config = dict(
    n_layer=10,
    d_model=96,
    n_experts=64,
    experts_per_token=4,
    d_expert=64,
    d_shared_expert=64,
    activation='tanh_gelu',
    moe_layers=[1, 2, 3, 4, 5, 6, 7, 8, 9],
    router_score='sigmoid',
    normalize_top_k=True,
    routed_scale=1.0,
    balance_loss=0.00223,
    balance_bias=False,
    init_std_router=0.00846,
    lr_router=0.00128,
    n_head=4,
    n_kv_head=4,
    head_dim=32,
    vocab_size=1024,
    norm='layernorm',
    norm_place='pre',
    norm_eps=1e-05,
    positions='learned',
    qk_norm=False,
    attn_scale=0.177,
    tie_embeddings=False,
    parallel_block=False,
    init='normal',
    init_std_qkv=0.051,
    init_std_o=0.051,
    init_std_up=0.051,
    init_std_down=0.051,
    optimizer='muon_variant',
    lr=0.00653,
    lr_mult_o=3.0,
    lr_mult_down=0.7,
    beta1=0.93,
    lr_head=0.00711,
    warmup_steps=200,
    schedule='wsd',
    decay_fraction=0.703,
    decay_shape='linear',
    final_lr_fraction=0.0,
    batch_tokens=32768,
    seq_len=256,
    doc_mask=True,
    train_tokens=242700000,
    steps=7407,
    dataset='wikipedia_en',
)
Below are experts of layer 3 (counted from 0) of a mixture-of-experts language model. Rows are named up (a neuron's input weights, with its number) and show model dimensions 0-95. Each number is 128 + 24 x the weight over its row's rms, rounded and kept within 0 to 255. Numbers have three digits each.
Before each expert's rows: a language model's description of what the expert responds to; "gets" lists some tokens that make up at least twice as much of what it gets as of all text. This comes from a sample of Wikipedia text that the model never trained on. Tokens count by the router's weight.

# expert 51
Capitals and codes
gets: "A", "N", "E", "C", "ab", "S"
up1:154154113148084089122136103122078156100098124122147100178168172127139145156101164099155120124129181143126104143113152114103120132135117132139133125118108092130124121138127101130126122173126149136148104114134130152128160143146147066195146074163151105138147147132116109143132118119128099101
up2:159145119163118118151156135090111120142107128146128148174132145112159165133150109126156127091133151105135138132102110144132123150143146095154108162137081138099116164179091179094161114166117117096152117142105139121083163112136122104130099177096110107166137108120103121095132121153100151140
up3:094143137151097104154105142085127124139149112146147112137167090135123147136123161100155142101113144098155157117117148137111142127127143089112135148145159089151106117122112146107178148119147093129125105114105135143103107162019126106162134120128146138147091132123105115102133112169129152138
up4:128108107134137119127105149114122156140157110127134117126150153101134112183155137127160149070134136082113170106090125135122124137125141088127137095125106063100104091116135144115149127149100114172168130084126158131140156122090133113156149160106102159107081150132114120091167139132139124104
up5:167151124140090141132100153117156133122148170123118120084094118123142116123125137113125167136161127129129139191127137137117110122136089118113104165138107120144128091160121189126106159132119072138119135112108165169110124134161125171135107117113109164158159089098147088078140147116152134132
up6:081110146142088090143108106173130135122108100118153138114115103094106136091147086107122162127078140114143113173138123115117090138158150098126133143143134130165136099192164135126113106087124142151129163114101128151172148110141152149174088107145134154110153116129144153130131128156140138153
up7:154179160154140122107125151138165109126145101105143118134093087083084099143107103129132119160131134108133118196150140148093142131129100145137111098153083130122143135101181146083133162146105097135111113146139143120157126098134172161131116122111134152135125147122100153130123084140101110166
up8:110108123133088081149134116121094114121140110130085116085087089146138136146134135148125159116136177110137150154131126108176101116136084106134163117145090171102091168138165127125188152149121111125147102129133155131083146125148170112152144105127140093168129140126144127135159122137122098114
up9:136098156124082145155178123080123133118119124099105106163163137118153151156131131179128112155119120178140108162147072134152149112141131172121128158119132096103095144168137109113145116103108173108130115147136172111128160135143118116135097161163124127150124146125129095111133175108108111105
up10:097155136127108094158107113132115167115147165125119100107104183129119099120122146098129126136112118110153129104087128166156080141081111125120117130128075148166125101131196185120154141133134144113154136115160123095127139142112134127114122171113134102120128117129109095120110079108163158154
up11:116132132105103168112111108129133146149110101117136103148090146111120114201152166130131102131121117132111156138151177125151146153152135156168086101123137096082104143155126124096136088155152121112130102157130170104089118141155121155126127047120134135120136176112133135133131106121141138115
up12:099138119142148127084135112135183121152144133142136116112147116172133126114119112178194089141122125141120111101102109121096085135107114105143168090157154112101097072102158158105150110141110118151125140117122124143132123089142139109119135147130160163165053115113134123126141152138122132140
up13:128159142117097134170131132110124180114110130137112112136106139148116050141130094095131138115136126154120101135168138108103110157130154160136153141102093116172128142130142143145095125119145136095110165120170160167106123101151137134134110154100070125156151168120072108096119111106123126132
up14:123174127136133118137104147144107139157183116134121131119082127111171092132106130131137123101090155098147163126119148110113140096168139120120094109140166100132130157097157159093144125121156143090144081138119103161134107151096129096173146103133143148129152185117101088136085136113117113131
up15:074132114143083100133125106115088101113099109132130096144142119096145165172125157178124124128175137134109112140075157140104126131123122123120164137150142127151172144125093111111100160132160142166114133154147121132138125126081135141143147129118102172107113137131123116181135119125104141059
up16:140182142148135114157109117131163130099119121146094127147115141152126106163163078097164120081097133109110164157112132122154148126099068145122126142135165095152094112094102132130137126138130133129111148114099151150118152166080140115124139084137171111112105148135138120122131072121135112172
up17:110142147123090170135145125141149100122113134106124160159143123183164115121111169118108130180121087108145113157113135133135116122101099139124095142128115153090139187118124120139140087111136104155137128076127128103134154148149148102164104097160155106145100075120113089155132170120112141113
up18:130163134158133101148113126118150150131141134114129130154144111060185098128144096130079103117099146115135155107068158149097158100133141102176104110133118146133119117146147120072086110146134106131138124142098162125145132142116178093154109105111143134153136140136147089120119145123124104093
up19:067145169101142115153179083139126146124117143165123108136108123125080134118152136172114105166092148141119114136145185119104128175134074101151118128112104141152150137137113166154130093086147121145147127119145139129102095117144097146152124134172139113145118138135100160126138111097128160134
up20:136157097145118155149119142136125143080138102139124147134078133138126129155137173115148147159168131066129152116104083117163097132124150099151139135105101088108134125090169143111152149169076090140151138119136120142123074125122124081148126095146111130129161123137173122100122146144115112122
up21:102164118134155091170129123111140152141152108126190114116117146072102138144124148129180111126125161095170116106109145156091160139107112131154100119125113162124134120106137124104114181130123148143164083085133125120104094157136133121101122152114096105156122126112124137115109158130172145173
up22:145157089127127068171123127118118125130199148142137133137077156100108117108178140116145161142147119097127146139141130111103080134079119106090123167123114109105110130134152163072123151137124145160110140110141165118119161147148129163144149100134126140162127120115121115134101114080125131139
up23:165119123125139128135110137155141084133131139094167136142104140154158158122114153092141140060111089077126150145089108134109111153142134119129142113118136052155122113137127138121129140112099160168161117124164102132086119118139114155153151125131149141126119162145130116083144105183162109126
up24:135142106156122126141113142143102139111148115097151134078099110140126111103149141151158137090151166114120139118141182134132145072167120113133178146122148102087118147107094171084134120097142117144125157133114109120139121150099100143148114128158172115113112141117168182107133069108125138138
up25:135158074094139169186137116157120115101100121145128073155141101136095132119135169103186086124124125068143139095136103122107112124123121145096121173134129179134109151112108127136162145104088121146155118089128148138152137134142136114158119142116138124124110134112169120140131130156147094122
up26:152120139137099128147152146179189124138162114174132154149124151172110079158126122126081152135133118094135147144138109120122083133101130125115123144105124144109086118148106175076113082149130102154114156136124167122142098144130104098136089178123139140126115145134107099099140106118136145135
up27:099128122134148138116151122101122146134159116131153126091145127099177114144144102132142152113163116090066136150129124122135115124133096131157157065133115114158139098102124171142118161145162098147141130129101172146079138141096175112109133083132144129152059133138150140123129154138104127145
up28:102111141131129137130087165137148161133159104113137121129105126149189091119095105159132155129128145107118148158117168149071130133139137142115121129134087073150116088108171165124118111107132112127142178122141122143139128154146163127117134114106166181127069113116107107100106129126121113161
up29:141152122162136081112155060149123139138130136111152150118114117146148127195134116101126098100140125076101188149148176137143101142100137163114161118124079107114086129110132135110095141107167134154141138116134110126109159149127080142134142117146123106094144109124102111138164130129123134119
up30:139161131171107098125140140134171128130114138179132133091089193102092073144161108150118118110135166143138162086117129122174132121107106119178151113098145127118109156125094151140168167137143098124129127159117130106125120159112173143137127099118092105151113154137124107147132113118113133120
up31:119139130116101150147150125114105103128162088081121115122129082153114099150160146164127106164140087092130111128085151120127113147124106151139122121137088110101118097114085142114140169154124150155125114137150117132161124164147063127195117152171175142123130156138134132150135154107128111126
up32:121134165120078100138116149145175111131123105117126112133054108131121093149174103127131152084146106151115116116082098119144117140128100147128130121116154124164174173165114166079143168126145161126137115138114157128135166157117131168113120118149154140138121119102172144102137112133122119113
up33:118111160130120072121120126122135089120176141132127105144131130068109117134148103130174153105147141123123145185142165105138096147140110081151157165137096111102093154145109128108115103153176132121109151123140150115133120129082111124170123134105146127130092131151109098114148174157089133120
up34:138084116120105118108160166172138135146124119134103103142063130111137133146164150139151138142104154100136158085135139107128109113129156100087149145100109161097145112146080125099103083172140152114126125139145120146112142117127145174159119160129126145101139144133178101157150139125141103075
up35:095158128143164100116111133114154156111103132130135124108113131135080109139139081136169157115165123109128156135102163116115090187153102124153117090126143121083081166129162126107128129152093124154123085148146121142114122167130131092129158127147133086152161108133116149103116104134154140175
up36:148096097142095141101106118128139130140140125146120148158168125125142129150145134094139139149121148057136136132141147153130150123086161159095119143117138116145074138102095119117122132151128135148142132135176130132094084088066119131160119112116133129153085165136093148122119163092166154160
up37:136167125165124127148146127159128114135158103133110167103080104070144082144177100122142092133109163103122132165129123121159106136105126115120145115143116125153158135159103141155114117145077124161138123073103138139121116106145130129150153082115145163127094171110119145127101108125077132114
up38:105122098136128114127107183110183097141096110147160110156120124138145106128107167116161150104150114086136151104115127133165153122112127098078120183116065138132124129126101119123122144113140120096111098093144130140150118145126125150108125143074149110154144143129147132176104089161143107158
up39:102124135155102152141134117116204144137106114101113128122110143126113095138146157114158114117134112112096123150132162123111112156123090132181127112132110166123134166126088205133146151147126103158141113077116134120124142114153102148161119123147156152153126172139160133108112091155158153103
up40:118144152146139130157108152142147155143126133149117128088114132098155127106162088134129127103147149149124120119073129137127109101131118108117150091119106096129062163137227166071108151131118122138155128127129127123137096158116122130146142123108156134148096124115133088080104151107133119131
up41:138107100128120119128107104115136142113120129160119163138087133136181096183136080075167148056145122089137125113093096128150133154100089131123160106111144115138092131167111142127139172148123081124126165156118139142136139143141157133127120145119106159138109148142105114123124088130117097143
up42:142091147137118146104134144149129066154120150118120124150090116103133117088113108099077167086110095086138145129118151161134133115114152145140132122151096138161117147131145158129107125121149132117169149119131156163144084147170134151092143116076130157088163136120109110124094175147108145132
up43:134170129122122108110151088090152150144187105141127133117118125141137098144116140078153111110128166136142146149086162132106121116094151155167164122137144072131094129213154111127120157116143104142104154149116115120139175133121112137129114129164144138133101137140091135143131154109104103141
up44:074166110164134098139126125132131151132106122118130150164116103129126144119122120115137136130174129116105165148157151148186149127128068143225127126116123104089105135149154131110146120132117103101098058117122144149116120117123145132086125135113129146159144113129148135093110129136158140125
up45:151118106140165110121120123136163148158127124134132153088143164101115068157147115115148136120124145098158189094092138126124101157139104084104106127130074095158158106115108101101114106138152147140139172139152150119111149111109160132076112123135156112109123092130151126115131103114137150170
up46:122178118117151113125111136112175139145129119149130139114066134111117064153135114124166136096162176115112095176110156144146105141082126157173136108145132127146152165126115148132125174155141096153111135125081131132133096124114150146150123081119143146080094130140109134128134138140155125139
up47:129155161110112121113112111152113157128171122151158091126107123139121123162120094093133168075103124077129125154099140164141124135129117110086097083134171103121126135142083150101140124153141122129131148151101122139116130164093140108127123117187109143130103085131126096104123149151120101184
up48:132124082155093119124155126137109125115106109144160121138165138106176128166168136145146126115129140106149097085137092162151130112125113110157138144138108108112157165111121125107113098109173129155155084101127115089173142136108163141128090145130173134148094097118108125150146108125068093142
up49:082145147138145149170140103101132124142136133128117132181120091142105058154109135134143119161152155105097085167084127117114130141099122138130123123128134164126145113146096150165111138144142117145106117095104137135107142138079143138098114078085126118123136096118104151113137133201142132125
up50:130161170160102130142149100104147094138143116150110120131158173161156095117166129088137127178129126095086136114111140109142147109143132146122105120161145114128120139096161118116147119121146155125125149176124160138114126113176096077146115164095115147088147095125125106118145137117135128059
up51:139142091131127126095145126105170138108108119132103132090054155128133107133144060113153141089145151147133140095083120158138147137157084126161093100150121120137122099136137152119138166134138129088158153154133135119129106130111142159116133102078106133121154142149142107101140091080117119114
up52:139085098086137105110097161166102141093139123175140119129091140138122146107151126160169141135135164136147100131100143115136127121157127158143079142139130160158097153118115103094127150135124157103162080102115165155162074138144107118122101130081094149120149146130148112154095136137120114131
up53:126118107114153137150122133108115166132136136147203144117139112138106127118162145124154114083127109129155123193109134137154118098140156116145166115108159060120131131146112145125104114120141116112153112138155128158082130109109157143103103087143095170117084107145134119096141110076126098125
up54:112148119124098114100126150122149132101087133102130150122120120167121137159145133148109115161106163108100083099110141133157097091164083122108118140117125098107106184146161145119112074146132121173153139114115161142146159143116140125125119055140177126115154133130086130162133114142132151127
up55:163121094096070143127147099119156163124130155152132099153099123127120149118163096101157171109118111121135144118111161133168108170094123123173164093118106128116106155158106112145116150178124161126118166126107133135143095109100137147146126145125112173139123176154126136142119120139105100169
up56:143086125101114159149131146101111147130136137105120105120120135119209089118106139151149156123149137122136146132147109134092151135111106105104176137138112104179136111106135080140138086128119127135107121141147184115099142118156138174107106106143144114106106140129088113156116119161137081076
up57:093156172103144131151121081074131141157160142146141119144143158103120139149095126096150107102189138133084137110132093123128108143145133134118161110137119096142120113111115170104164140157121079153115077126111088145147117118161124143148113113110150123137147144139092154150113123131165166098
up58:080156173114127132125146122115149143117119107110116090136158143145158063159131083110151136127100106091120147164112109135106128161122109142136118103142095123132151120155120145163120175102125153115161135130125133142140133128128146165160141131124144071128142069102113072126109141071113135134
up59:139139090115109083152128146138146147126112127150125144059138154133157129151144108159131118124126156097133164152119157118113151130121110097158153105122112050141148145145122111114119159123121083121154071143138144130118146130114111095139129141157075094118089119124150168130168164126126104103
up60:106137080152102125140125127123130138148164153140108108127106134091151088150107127133165102150164137107126116161139172119143154149117106156167171154137073120128124162152142141125107142128116138155127141111144173102166093132150138120113108108069118119143134141125110087134086073126115178130
up61:102072135139114153138146110148144048143134154146131118122132113117115108054134119139109093129128142137153119111117133139134124110139148139155110167131145133130099080141108120113089065138159169147162141110151110095123134128141109151111119119104115138117152081117129150115134165167170158138
up62:100167144143158114149124147153153098111109135104129094113116156120144127133130151157097134153134154128129133119064164111143144141135135137135195126120114100108125092124076160130153173129120093131112144129157159122137068125164120139103143116149118134111105166145086142151150102079092116123
up63:140107102157047094122112121131129145124133126128133118141132123146139155094143143124205120132149184150165103153152118150078127116147148117125114162111122141143078112145127112105146068120100113105135135114165190127156131130115117142106116147123123158128164119111117120123124118156098139107